Below are experts of layer 7 (counted from 0) of a mixture-of-experts language model. Rows are named router (the router's row for the expert), up (a neuron's input weights, with its number) and show model dimensions 0-159. Each number is 128 + 32 x the weight over its row's rms, rounded and kept within 0 to 255. Numbers have three digits each.
After each expert's rows: "mostly gets" lists some tokens that are sent to it at least half of the time; "gets" lists some tokens that make up at least twice as much of what it gets as of all text. This comes from a sample of Wikipedia text that the model never trained on. Tokens count by the router's weight.

# expert 19
router:107174108095155108092167117160188165150102052174109116138102127088154140100095181131085152113159125122115111141146103080142133155150085143137151157104109117085151162114114174153137148126012080092124114141130090148080101141113108095063138110162148134113098165144114133147162153092131132109080082148107136117146113064141135136136058071124093147139147130121148127096158145146109056109169099168110159105136146185174152177064152133143150134173163138130140034086129145180127099150094200
up0:179114053128176194131093046158168147138086134168135134133044196129137084113144167104134077097169131135120063127137100219083131111094122144121171144107150134108145164065109096156124084098081121093064153122100099115107113107129129168128124073137081145141114109171132160134102136092143146101145090155117089134137082110124149103120095131134122107173108093156123083117101168193151153146168186087122143142120142156150170145093203137172176131151090156162109102101130156134111175116136161
up1:128072142145103106088196082123159170126135106128126128129141096164101180094127133129068167109115140148146102173141169163101154149145102123057108186107069114100119110154153132134189099123068145139170147171079161147051107158133069178131115148150106151176133124105104096169167159121095140131110128148149083191145178123118132136110097180110094118122165118070135172132153149139147086167100158123121101093097186125167081169172150152131119098126176150114095085157206098202091110149089131
up2:123170122149173114080137085161145102091152054130194131158206118104172174111126113163113091085065107168174132108095126115107134168055091100059161103110159087184135134104164151090170163112124183155116155101125050077140081096139154125160185111165131125126134122144110157125172146112108113106145084144241100174095086097152113168135109129145138173140089107118107138129114167119162158121160102160127170126129127124192113181143100156138110147126159171104102124126134081147143121152136150
up3:117121066105151047113115117144179121151107140176166160119153123081126103096105118161165103170114126103157140128146153051176162147086095137128076077105161096119121120099132117134114138148144171150138189109104145163174123146124151205095150194120133100134156132083178107131089166125143154079140066104109106183145131167091131200078122101169120139085118095134149115148133156138119083077180162099145088141128155126186051150109128136140153145117135150095141075150094048187134074108119153
up4:121142107142192107100188173152223144122097120161129184172127126077133164125118159073146175127143149115084130077142080135110116102109169148132142145134116163116148127151134123140105133115124114069087132140154099128169133135118153144116181105225138145124132100142139113174115147139106157083131161148094122145082162166114121101157082130095100094138081125192174122152138124108155141157203120077100165078160050104102109111074225139097081100171103117146163124154168116095091164154142180
mostly gets: " 18", " 15", " 2007", " 2016", " 2015", " 2021"
gets: " 1", " 2", " 3", "1", "0", " 0"

# expert 44
router:095125110079123123119220127160166185182143101114151175141095173109161160097049114108080153099175140115071085117077123097128100150115096121131138145163155129073095117092107125130152112123121065086132156134132083158071083129127113127047128113128112105116104162190069122118155129126108106150081104168104204120136122083166176129137095042133114132138117121142117173138118141176155112126147107148137204115112106152132130161123172123132165134173131091127162079095155101154114104151140216
up0:119143164074087111062117120111135148099148080145083172132096115141141134111099161111125097105171116117138168110144118103117100107116088113100101120100090144062194163156147169128190153152059087107130129107135099162139128210115134135103185128188128116138096138133135147094126064148189094109102117109166084117102097160139195122128121143063113102100130113129093128166173143169068138142183111110097118100123127138144170136139142218124087089138175091178099139111206115123087144154127212
up1:115111093144134151132129133156198122102106180130146157096128093140175174121183187120066088202115136127139100132125117105073083146102089148110119088118100062182137132108131128131104149151117119042085128088114156173074103118115130130114138116207068179114100133114144162161108143109191075120093132170127109156158125138128143149156093153130139192132093097086123090092152112091156169099142122223136163152144091145088200141113177138095129132153167115155149130170130152072145108124185111
up2:138066122061162154167146150199161136186104070141154119137092123108180069171110120119111128134140139081108076064126103070130069089149160106098119117141162141081161121088134163128137138073136180113119156115127162115131158113094099185120113093105130117121078223186137143148179123075111109156093188149092141109144092074131162099083133105130195142107179147151115136105187132092155103121119172129140124172134163156097128130158113169126140077149150109068147065114133110112121123124162165
up3:104097162168123116103179139174180069219160112127111146118172167066165099113103115117128078134158137151173115108085122121153095142111113118122142127153150127169137117129137058156138068162137172097122138102138076157131120127093126146059107086118104126067145128130108149130130128183180117212131149130140133180110156094072142128090111133073176105138162106174156161122082138079108096127076134163135173122109175158128109093116152079149176145134202160131118133101140110140175122083093219
up4:170076099128137171125144146137167147151144119147086122206088135113142087085089125141099138127160083129171148195093105103121132137121146173112117124079175109083147136115068130111087163085138159081138184136129133120161132088129117085077150169111185080108131107101081125146191161127129155134069159100108133168088180119170187128163124091121157147147126178122177116113110110086132101084134124125099175156190184074110161144094164077110184148106133100130122124075133143111211063108135168
mostly gets: " 0", " 3", " 2", " 1", " 4", " 6"
gets: " 1", " 0", " 2", " 3", " 4", " 5"

# expert 40
router:119101099127108144110180110179180146174117087164115146173143115100170140065112142090155126120163126160148130108112110120128148118122062074114145102119102057095171134093120189137131170168129151083108158072157104182143132163121096146090154134128069117083112143114125180190129094104111155123114161151180172139114156158142122136128070131121077082068148066139136065132101161115136115083127100148125152113131160171065139147140220071132105153095190098090147130111142132216140107140099137
up0:148113147127146193096128128121123089147083032131171081121171121081132174051135096128102155163169126120167074115123106133091120156125088104109145086160159079144155135101098146143122036114104160143099119138133161176143187130088207114147134142168105142100168092146094075160145063054109123133115121156134097135113158116103135178146153144115115099150129108126139151148061085147169109133144079126101168130095097093117087123193197107092165190117121122077115106142097099106129127171131147
up1:157152042112145121109115064154161111121131164101212191127219085182130140108079148156143063150120089109090092087132132153103088130101130125119197117116073131181069105096117129094084130153162135094115103172122148156097119115146161140080107095112123102129104148110168174082149090117137166127113138107167128157145164098152202166116108175127073160121091097166171137174132128082119057172122131110112142121162101191112156089129125116104123096071129141157141078116140154159146128101127141
up2:105096115069095070085094119122190133134118129087124144158113197134130163126154101084081135115120173144156140101128169100145124112152130056185117105134106101064141089091162156179169158102158065095133152096112163122107165141111109113115134177140169131111087130090124086101188123161196173180094087175151150118104146198128160116128132140165173091096126131136124107126158126149100085127136100142127221126139118071110165107126138114125152163105231163139119157103099132165179112083163143
up3:198085116166122179112134112177182142137153117156174121155143096085133138101167107112159129097199117160155093096160086139165125148137173108126138129152113138135133124116149177126170088159166122140080142160174138143142170130110105132149137149086086137106140094153122177134111141103123109082182118107179145153178153181119143195118095081141150119090115124114081137133079137172197130123140105109142137104089141147150149123194146080145106164128161052120151026106033145146146116158210100
up4:118139082082148146077115070076184174123067163084104106138127159147089146097165121143170124068100111101149117096147099158098054115106076157120128113143178093120096094139108146118162110113122096148116122097092116121148090182148126086086095145129182146131130195133133110052161153097079097169112064114108093147120136144080122200142204154087133102149118125189139132115095123126135115173130091149226111116145089118139115122149147126182140060133115112093154078114123149175110094104140157
mostly gets: "′", " +", "–", " ft", " (−", " ."
gets: ",", ".", "–", ":", " (", " "

# expert 20
router:159106138103072126128156130134152188115126169122086172147112116125169121118074180120106185097117090139163099063163134133120110159105091066138127064130069068129121128161100133146154113169109114109105153156137160163104145137090095146085104112138110129143098140179111138171166134094092219123132122139176102154111186125155127164098077138142065107077133115129077109166089120142156137143169117173114156095152126197069144157114127145159139166157114088060102055127081095179196118139116166
up0:102153057116165132043101099142148201109115153129164161095150161114127155159077147137122126118127064109057103084099119136109131134098123128120162138086086120123130192161136152107126170126135192161129100115087115117130118159082147120100158109139154130067119134192117143159142106190080119094135177137112113114110139159147156153062050159075087090089143073168066084115175123126156171096131147120131178120115151061114100089080148149167084118142113146174155130150136094112132102092068108
up1:146142106097101089151119083096098174166221153120049082155071161100101126103213162157155146120158138135154185146159105124093139098123169149107125112088065134084093151117141164110142111127106120158145105144116140092121114143123122075162099114145146137126141167161222103130151199089142164170104169141101178145124106148151060134111138105131120151185070170147101168141181149106120139166125116118130106177096176097085192183161137095192103108126140138125168140163136115093129138156142117
up2:127157128104158052134110104164130120144107102121184149161175156109177095128078166176108157112160130090121145108152118151116103121117113075139169137145146119074110093116089117141121193184141101137125128152161122111163089113104127090166099149102081112124081105143142163154198147138160177152165153135095130168090114094163179162137138073133113190093087089123081145146104164141091103164135149172155086198136162128185104166174143126121133154112119132064060054192115128087134082091137190
up3:131091116153096150147171107122135176080159137118157119126144121088176183111186156122184150102168146146086148104136134125142105137109130164097078077096047144076124156139169130101193115169110118160144100144131139122093088188173107157097089205140092160104154125125113104175157128103085119103106185119140115169051143135130125186158105105114111147149145104177150112178118146147140123118158083129130109111131102141113106151096166101187138160061125149145138132000171163131120113125147161
up4:140188178166073110140090135155177164118102116152100185141113056168089178149068141140145096159151151123108141137108132101080112067089163100131119065084138136146131143144121087144168120126115144093123172161107167161104145123149072196129145096112144168093103107120119145141154159126072126153036107161116085075123202112118141176153136104146086131138077132121114141125128141123137168141123098129104121173154129158131171169182104151192105096106128035077080109158119083166160092121107121
mostly gets: " \"", " (", "/", "(", "–", " '"
gets: " (", "-", " \"", "–", "/", "."

# expert 25
router:164140166058127131075124115202174138140116101139158133124130170105148144039058198147123113137127088141157069150161142093132161155160098138096165132125114083109139130108155138155153163110045101069105163093145157165119120115110105111140086123129130143090143155133132217109172134097166199090106147163134196095146126094112134169147142150110155173122122102160131118130124103103127079132156143162114201102141195191166159137079136106129163172127130100062116084089127143148125117153139162
up0:179160101153147082100097089161185081102115130110108092153118143080126178137137146110158114121148100091075165115157153150107147121100068173102147111151098101131162144122104150124102093088122122088067135131112137109148121137149147135080153128196134138141107218103157220110105114153163085144113114166155165104153075182087153114157086140149139138123135086155166129086093093096123158180125087123147175103078146110119080148187106111103083089141177102091100110200109070166129059143094141
up1:152148062146171084147167141102088130116112191097124161155157121133119120110167146130067117146115132095103151110164059140088127155103138127128134107116130147144124118152083117109105088187150108114128097131117135153188071129113150136136148140118110129137174074149125069174182136100135121151129161154099121181020102136181189065113118124160087139090120082140139098149094139167121137065115067153090139056157137129095088163105155134125180147149188152114138133205120115145152112146075210
up2:165134132123116095122108140145191154158171095161142092166138078161169144111063117106118105146131104110181092037147187128112160107135121139116123117161128165122171143116154188092172147202127130083094152136105141081139055160088141113143077146111078118145098121132184175090124114126120177174128154194131140102093137107072080115144077050090114169111167129187164086133136143154161102159130149134120135093158150097105162165143152143196166124121147138104109166068117132104089088128163100
up3:087134066149156137119178156162108184151114132101113150119159157105106142074071113165150088106082075057129087100135124163127117101118136149163170107128142064166127116082065155091152147108111179128148130121060129147092111168115059114111158149144167148134144126113122140166179054134153121121085092177220149168104140178128120194111093149087151136121151085112145134140159141068118099109128073130128088108121125116113132100100132141079139144182135098067114147131198160140175145122083078
up4:132107144147092124149173159155223140110130081142077090157084161142118141153154215155176107122152135184171133166090093103126124150151088138074133137129120151091082173137135132142151131109045113052160130087155146162093144088106113123122103127136098159131089144070102099163145108145173160159132120117171138149133176062076063140108121125135132154165077110095145103089102111113113117089155173138165176110147189122128123175184223114101102104136127105085121120163136164148113161100120131
mostly gets: "%", "000", " million", "9", "8", "ST"
gets: "1", " ", "2", "3", "0", "%"

# expert 14
router:158130166050121114120157124167156117188111095132166130127112142112161210090123164114135126124129098167116198084110122103109178121113109103112133182169096070097143105031045190120107142184116108114123142113167130161143142151125089149100130106158074080099125132127120150145142120112089145143137151160129182117140153121129151147111118102063087123099164100196153097122127175113132157068130152143083111179176142154093162154132173091120131078110188131098102085075099098152172140094075128
up0:143105168122100159112135110156146156117083101144126136160113177186120185135102111111121093097052138083121122107097096197117142176122121149119156112156095071108040119094121161144183097088128112092118159094067137141126190141125120180103099104133174128118112133068174154136115133138114115133163203086154144016131111116144078107113109126124129111109172105141149180151146093156117099131105154173120080108149154137110067123154134167144130091052166167160108147109132115177159160111188171
up1:114104096107122149151114117143194091114136087138129091163124149068115158123122098072065100130118139179101103153164119163161178105159134071068139091132115145157141072119144097112186124149184086128207107130154139093133159125133156095140144108179123119104093133115169138144146140154149168165110145100152161136172147116143107115138118131090044190136173139178156112152177123158153145073056074175168180086161151152149118126133208120153070075091107096115173145067148132149154128138139112
up2:141105132152102086077170066182171105140140152116133093132164135091122082097149121132094069074150138139094165165134113132158091074174112134145173130115196148097089161103143133160099113177121118149139151162153138163194111107156159094158122081195099069122111171075172126146095084141183114136190106118120100175141165130131073093133103119070062142059102158189115148128135154120147083137142107114079191121104078165130096166117137119137078115095162093102133116131130098165108177153113118
up3:155115099188115118124110108180136089136164109180120120138141100162111103175107222173149095061106161163117160137155123082110121133167160152084082077158106140083186088136121111122109110177124154110150127124155157114175122172121120132124118122118106121157121104132088173147167107088149118182178119132134064142084213094168119099147084068103148138147180136119097098099093155116116129167178171082104070118126145128120144131173178095148129119151161108111099074125100155142207196103164166
up4:205150112079150149143129085092147128112093178112147135133150205087152130158113161096173140146162124135164095088100120137105123113127122120070177139095111149165147146089139150094132143170139127118077135145108170169143179095121134136135161106130103146161130099170123159088181122105092108134113116135225158148060109129141134157088163128151122132149128116202073154152111185159083104040138080125125140159069118145167136142139114145107101085119095098134176085056107154098174161053107077
mostly gets: " and", " &", "',", "),", "\",", " or"
gets: ",", " and", ";", "),", ")", " or"

# expert 5
router:157200125091166103093139088149151138171103127151136127138080160136123161078090151150107155115213138135127186113061086109113151150152110086116152157166080088121121129080063163114163186157126068124092123129146115130164180128097121117083056071134099091108111130145127120146129094119101125089127124148137141102151122123129199176100133097087142107111107057211109093150141198131158123086125143154080137133134128141143190187139143074146167126153159132108125091088169103120136141088097193
up0:143158112099123133109132122086156104154154158083160155112107132137189129091086063093125118136172084131058164141111093124171104130075117135137144133092121123147194108213204157079101162159107102091118128089125161210096126184111135169064139134151136145092157100164133133090158070176162075126167104102110137137120095102156137129119107090102120159084105126127187131185137157168136118134113105164101122092175119060139174129137116183095133188126094156105135112060130088102157161118116090
up1:162146169146185044081157119071191162138143171094169107091152150132121112175101121164157174078147096157128107050118146182115109142152181088117119149139115202081142131072075132078172101085097136145101112095121140126149165141103137094140099136154130184143174100130117095152162168155189137142094124144074142104167126168098107122041171066092111076101118079144077144131110107100080125073123159150139146156157175119172111155146140080144122130112119134101139129115170111114116122150133130
up2:172122085112090109099140161115179169121115151089178103134166149110160115197123163132115123077141139077190111141152079117089148154160105115145114173098170120124188063071112138140148141090129174138200106202139123147121103158161111112165106070134079150086149191136173206155152147081110151054107078142171142102138117122126116152163114171172093109078123084139138132139109117106126143077171135093121075110133134158103088127166104190171124173122122123115148125149129126077169143111091173
up3:073136138102138121120189138133151216167139162103094134195086128135149165159163132122111121087127164151108165101075124178109114089094154133165156152198090148102146100130090100164129216109088141159122095120125138138151115174194177169157099143152108158155127144101206151105130077145140088123134052064145160136104157115134097163137130107129112149121180061162117099134075187161132106082177123134153120102164125133058145132138146145186131160135139189113131153110155118126162157167133158
up4:158151155157188124076152098138135120101105117076152139099099121030175179119145127146112098126119149116136112166118077099072188141097063123138105043162091073122063122111142140066145103139140109107142154113088052097119122121089147086136086102092192134127132147146111079151159158150114139135068120119100105117129156109084101150134141068083120105140137126153151138167135129173122122117068084151076149140188147141119200127176158096112141125108135143119135142106104051118131127072079084
mostly gets: "=", " brother", " wife", " singer", " and", "',"
gets: " and", "-", "|", ",", "=", ";"

# expert 37
router:094140138052110117140172102146174187187135108146094137172118146104139159115063175120095169113163117137091089114088120103159115135109106121122145125129144147090131102062116145143129083137120094071107148162150077150088098112129110101059122127115104123147109142241099149105149121087096156099074086147096199104129129082147123133116119051128098125115109156134106168127114159180132099148171157142131193134154123165144132167131154143152177138157125120134149080044165102191100100136173190
up0:149204153114107122135104044130157166170164084147180171090147151154122127172169160115119107110136150140133149132116078120189151196108087194139147085140081116160122174137099115100175150171124115089115156131127125116150135116092123097098095178130134109173107127154106136170128132136072190128127110134116161067050101076119116105106114049146101098109114110156086089128155131110198151215079151112131114150127116093134139191187119130126147151109123123154119134141172093186126115076138072
up1:158130119098091125138123092132147125192146115152156121099148153113136093097054127159150085140091132107135150069049140096142075101123122175129182159141169105088196120137111134112061122187186076149073143104162050111129138104114054116117170059115107113154140155132104076122082122171156107183123078096110149213154157109133177131109175161130100173119095091157128129160109075122158088091140156108136149077115135145090111114144110202160164147123097102118148129111124125142115112161119103
up2:149091134167074150115141146100145127077091162119202174091177175081136144156130137101187094185078093137082133147111123120165144125101180125043109107147107121164187099110165129102205116165126136129114119082088189122169129105144138153139180130097120167138128119089163124097124141152170125174127114147160130143135151172125080146181153149149090192083120085148083092150110140091168150066154197172169129125073157108139104127160154088151121126096125176130140173151153141151168125078167138
up3:132135093146141101167142102119145147094127122166142133122069139123087136088108103089128190082131091114107119096148134086147101096086143100132119115049134188077161123120141172136076096208117116110124076086073158140164127118153107095139131085180132094173135171122098096169120097140149180194094144122184178126121068155120105130080133120106141079130108139094116134137114188136164087154117151128158131166086181112200153135122161127124049185161123102165161106117183092101116193162145093
up4:150140093083158179176163088140153124101174139153136134134096101096109180134165174134100139095119165167107108065144126132107143160159166152143120120079100106106107070084159126126169135128118106120120118159133093129146107148164090145074155212123082139073158098077186113118131183171160148126040187112124121121183082069110175161173129142177141087078110112170147134118087186127199140133133098090121071135108133108152176141132170152163185113106130100171124125128134125087079142112098126
mostly gets: " 20", " 15", " 16", " 10", " 19", " four"
gets: " 2", " 1", " 3", " 4", " 5", " 6"

# expert 23
router:156140137096138113097134106160144137134153119127149091140120144110153216119103176150092109154171086154148140106115087104093171169120100122099131161168129087105087134057064136099126141126080073124074120118161164130125189203073123124110115062129109117099144150142127127172140135092085122137113144145161145134165165137159168130095113058088116115108137168173174153159111176120123183118129138162085111149129175153104170185117120098181088073139210138100089077100162041129159137128089146
up0:136166115147178186175156108144158120120078148144106124156105143110127037162112214125089128045154142170159115068137090140129123125146112092083120110163124150052145125126134132148165085164089082086093148126157160076099187153135164154150100116122150139116154188101135121159113129137131102109139180113114164122124113093116163131139112063082076061136134097161160115126131128124107181146124139098069055101097102166137097108122160195136135071147178109093072151121174113089102155135142119
up1:163114156063172147125143106088116115114172129093121117138118190085116166151100102139106124079184149089081186189100128082105186145118116184127129075108112165136102133087139090131105135108128115130109165120123174117152110165075104017150124044118081069115127134158129113135141198136120146139111079138179131120157090118118091156144149154137125097098104135144145115159138126152142092208148067144110145164195135086129120141161112077142196101145118116116135131176160117096200159110138100
up2:091102116082116142188149079109146113069100101164165162147132086112103172098139182153093115114145079084147070124162148184139091133140183073133139169144097109163141075057107176106120109089135150136125164153138142120049162146142141184095138054089128110177121109156134101075112103149082179152136111173201139122097171137161166152141119104110149126167149189181158141108171183152146122123169152185136139046135139072112112127137129137133156141104128106153120147122174111153142127176137158
up3:179176134134146084094128140154194123112164174111176110120164161141141122100220144169145087119161103118113097069159079084195137149128159101139095155157125068163141115149123132086120081161102195100117147108161099126133154082146193139126094133118132174101171165096066129191096107119160121170182101164146084149102128104142104111127142077072113136194164125140156138123124149128140071100086112155067089164100110174127124107127151123122120076132157107125100062132097153138134170109066152
up4:095129115093126158158105117146131186143147132129117176131127119121097162129180079117069163139131100164156172072144118108100165158071090111168073133160096154141103199056145154066095129139104083063147105187159123175129140142149128205169128044130158079163086142160126153149189138097117121112126128119111108205155153134137110141139177117096156115124144112169157197146098107071124140165136100138147106069120109095153156147120160131143121081147125126084080099137167104089095162115132065
mostly gets: " and", " or", " &", " but", " et", " He"
gets: " and", " or", ",", ";", " |", " but"

# expert 38
router:194178149097095125143152108169180145156127142152091185105095128070113130140081143174142098097137152133162133112142132050107102132163131072123152112069078079106161115121114100096155127152078081107129200099137138180147151124095100126134162108145134143091138139102135112143178139091118148089099097128167119116132157147150115147135154133098158121115191093127137127112091118123113089096177176123065228192123139149125168125092172119165126148140164100042104119122219124142170079112076144
up0:172170152164082090159129122118198110127068146112122097130067084107174117111146081142155126110114117114107103134105074096061201118130163122135151173139139095101164153131147110098123165123153094185097133188137141137159142115115129205127106073099118121160109130171125147111167150096127072091118103172148117075168146076101101166186114128148122127108148085133079114141147157090102121119148168130104170155110139191082061135064074139201086130106164162149145136093162190120109164101169124
up1:148114114120128128128132196125165121116108118123080145121136137161095182149086091124142092097106097128166081130172144044134117089117111135127102135139098110118117223178097114147144166142116116126134143106098098137158144157065104108147156097097091137119104138097108140146092077109137136179137156142064052132170117063130160110167115124118123092183176075210214197130119140155137128124146084198122110100166129194106103099060154164124168138084132098124072144176122096144118118108132143
up2:150170146113111089128126109111194152125095110112105157112078143140081144098159109124141126124175120110088161138125141121085137142125126108076129150144085161111124149170099044108124096125080048113175109119137176128093122132125137145125176106142138184085095119159121125044121153129108155175152092153172074120069204159111140082142181105062134108165137128099155125131128130130112238154153103137097161072125162142204117142114168121158131094075091083139087079128168123149098094106155091
up3:118115116084094117148075081144160108115140110159143109142149077159131086161042115210160098125197089082107122157163192141138090127103113152168133176123099108117142110111127104169152173125063148108118163182102134145079103143136127115113119136091115134125128164164115103154127106116116170179101097144144131176130129193183120120187159072089113128086117117139146149089085141086065065127103125114100171159180098156161140108057167172160146120079120072137125116108179088157130081162098135
up4:083118164150060144142121169162188176125131112166104062145105120151126106133133104097094132111123095131124096138109201125149177105123130123140157125135079137151105144131116118131192089100115082117185108084176122134191113180105092172128118087126121126209180076137176123115159186109107129113117144070107146180156110153132142131145119099148094140167129090116158092195120100156126064111098147167129143161140167155087102126061139075138092181121178105140173199103126114179118141139192176
mostly gets: " States", "RA", " FW", "TA", "SA", "CA"
gets: ".", " States", "S", " United", "R", " Kingdom"

# expert 34
router:119141087115086192117169109135160160185079125137096128154093135134160225142115132170040154077119104168125150120075097091154128169096122127106156130100061139148103164143115141136128125157100108102111111087140137137128130105130110110138165096107112146036165210123134161109141104115104172151099093090196196113083164118089126149108107088136112154092108119125075106185127103142093177138157086212089138139142164144138128101097139087196107147108105125097144109106105139197129122139128158
up0:121128119152138172160157131139117109156110066114155105114074161104176083140117168178154149103168151106184098039163164160133118176139118139059104176089127112112112142203150183115158153092131105126094096117119086139117094169162170152117142091149143080093137155120081153142137129116128124089163096122203225145132181163139132153150089135093127140155131147159128159116121156168101101156162089184098152144122103146146155125062115179150100167123149097172156127065165200085126133153138104
up1:104114139126167082134105120157183208156119118145155090112157144144118163173180113095141210102119172111112100121075099138156133115173135106119128094145107111130110092146119103119095054132141101181064123135153139174108153075220112082107229165145120113101149141125094113068134123102091109116102089106152136132070108123107097108118162142077153147160147120123087121168084154159167125152166161109108168156096176175183166146114159122108180145129174127117192112139110124139135153154200118
up2:130146151108083131157133099098181109102129115103146070147149145153099172140169096202082119133144090128103090097104081113140177071170114119085194099174087127107105076133094109150135181128121208119158113087157151156176107077141139082098125115075083124103120171157064120093173162111153081156140172144122138091089141131139116168091104094107138120087139152134102132173136160099114190108145111081084109162113208175175113117155160121137097115130122156139158109110089074087081182162139142
up3:107178065151128139130169100174185129124109140107153107168131158139137147182127144173088129083105138115124086119166142178126129160131118135115150075102144129139121141131124087140155136180102093105170131187150152099075086150118121060133123094083104107069092163165196154154078115154101180130116121151158114142136215143081140127110123132112209120152152126088086206100164146145104192082119171145140123092087187153115184156099124094168086128143173123115160094119199111136132170133082143
up4:131138207108097164122173107184099168179127157137170148137112102112157161155101137136123169177082125134112105111109078126115078149108104067105144158124161162138113169172160171166200143172140154112096139113096170089125115055147157143101152090166193176089150134139138063058107089119145153153099132126100158135137188139114139121139149123170161106089112135168138123187175130076154165166136154143081172147158167114060125154140182172112145134128146151118084127101112140141127131166169044
mostly gets: "Personal", " Succeeded", "d", " South", " •", "-"
gets: "-", "–", ":", "d", " D", "b"

# expert 46
router:128179179074102117070100080153157190150097121138165126172114184101146140102094157130113141111170111137128060103108132115123118154096112108114192115073105120072131147090140136178068189086143091123119183102121144134117118169116078186147137112129140154146121149148077182137175100109121123109086166168113163146149162110111155193153076141120097081135149128156095159118179124134155088117166105109121160214118127134139179137090190156134166139164128119098115113087161045143099102105067108
up0:190147054125112145166114105159144170156179113118117113136101149167100133135067169130092158113122110125136111085106104116083088112141153143141088126115146139161109115128083150140104193160149112089128046099148137111132143166163148167168106176140132129103096144131093146160118094127150131159133101115107103085185153129123169143206135131091077147164122123064118123117167109116098137102164125097128162089147204195161142119113138165113109075196197051128169135075102091160131099132032119
up1:100158098078160102136123154132114147178143112131103108115121165107137169198085142150126132109146124148132113152069163139143151120112034094108211175192118080144107170101151182168137076118098146116119190080159110139117153138152135099112143098135133152108147182127097137079110160155120132147147159131111140131121145112177133159076109107089086151144152093195113177178118085137113115071147134084171143155154078086111183105064194131095165124186088118165137119080101111162101141075135077
up2:136144092095124176177080101133190170117091082103196093110124187156106078137148162166146083146087171159142123139094159143183095124170131081130139149115101094160122127134128094086134130145101127098091147155101122119091087115127113114151093110190148120202092078160134061172097181151088166132141077141155158157111161047108105121116154161101117145120112111147170158135105168144107128125177126169177145126196127128176158181167088167110160106150133074112118136124093054124112115098158078
up3:025090168119141135092137140134169178121121084155102141118108095147096162096124127068075127121129128148090139092133083134114143128154141136120142109124140160095111085096160118151092133088145146119106105125060097167145080123097085176151164067095127157153158150084110149124170101146146103071100097117178155211113180114098097107136109154110162135140193166083172090097134211110167047163167115099117155186145163160150129108075157132109138112153151159105060115155138146089117109168142140
up4:127105155125104089106148111147076109129156151157176134071107107129165091125150144164099106136201177146109098148156128122069089144159130120116135160136119121126147076100100136144113157101139148121117132128134135215116100093070124180172092109105133214132154110168122139181178114079134142117117185152132163151137137117152063124148050060113098101134088128138067115143171148158101153140137042091081186158122074087149107090122129186105140126118148165069091126102171147099106116097063143
mostly gets: "za", "ana", "ini", "ara", "ati", "ki"
gets: "a", "i", "o", "ia", "us", "u"

# expert 43
router:133150141096168169111108090132172161140117112136120098124109123097148149113132117115148112065117113170126152113089125122067083163090083109167124123131085077109159082069154105140136120123111150126098207140130162094115152140111115086179124112070130146135121142154105173118190082126111135149117117157111160143128161079175078119134057141051116178074143133168102122123143135138150080092173112145089146181072112130157086213145133109061128158158166109095160084144127106170199065104114195
up0:121132141088143171122139137129146132163095157140125052149076164147135179111080112101129113087126119143145107161137082186119135123133125115124140179179118154167183127109202186142203162103080138165081121073131082041153170104152101143149154113147085181145180156159052164121175148075122093141125136145121153133086142124154081109136105137186101159106175157127126077119144148139083175099121124123100085118121123092142080114142107115132165136115155079143135200126147092117134145135136223
up1:161135088125192144162128074095122144180117137124134082121175097122146138126165106107091179141170055139154171107119038163110114146093100086101096171136111106121147145109130130174112132172132102100091146152155130119131079152111186169104176156122078135131086137127120137103140093103137138175180158189138105124121167117095148160152160183173135107175114077146118061154110113168106155137111118098096204121138174114174103126121067096077153145175128087125176170086129135097138133159111224
up2:092101188045155126156125127049147176153135125155188135161140101079183173089177138108105110125163135141167134152107180098127165136150135143096115135109162146118097124152092160075169088114112094123170094083125119078146083104090144125116109129144114102135094140150156143071143139144115189042194123156140187099104111138157148125136062164172142092140079098114076132157142117099104114095158126098127055133157119135173154080110155138143097129182126147118187156189114141101158115084081105
up3:088125094159145116130146115148179069196162130145160105108085100152123171162167100124171181133138084098103126178155115140060089097131115163176111110177090219133093106077127157115126137118100120075106096130143093090173172158088117124133098205115096119149120147129184159138132042135082161114134138066130110162129111137176170138148132110099121118105113116131119108121107114105103101139114145165182152124088147208097157140147197103108098103162137093072169150165130102170169078099160119
up4:102072174128115075140112090089158039068166144154107112157147105128124119150095102132078122102127149126185109108108092141069146149069121164118177143178124107128147145099152144107130085146123133143110192145063150094098167141080127107189176097084120094136089123172110166108119126124131154137146117191074152171122126125072094048132117088114152130077144195127124052130165126115171078097148171112088159191116087149131143169164142141119141167138108133132100121113109145159172118143062113
mostly gets: "ons", "ens", "ans", "os", "ins", "ors"
gets: "s", "es", "ers", "as", "os", "is"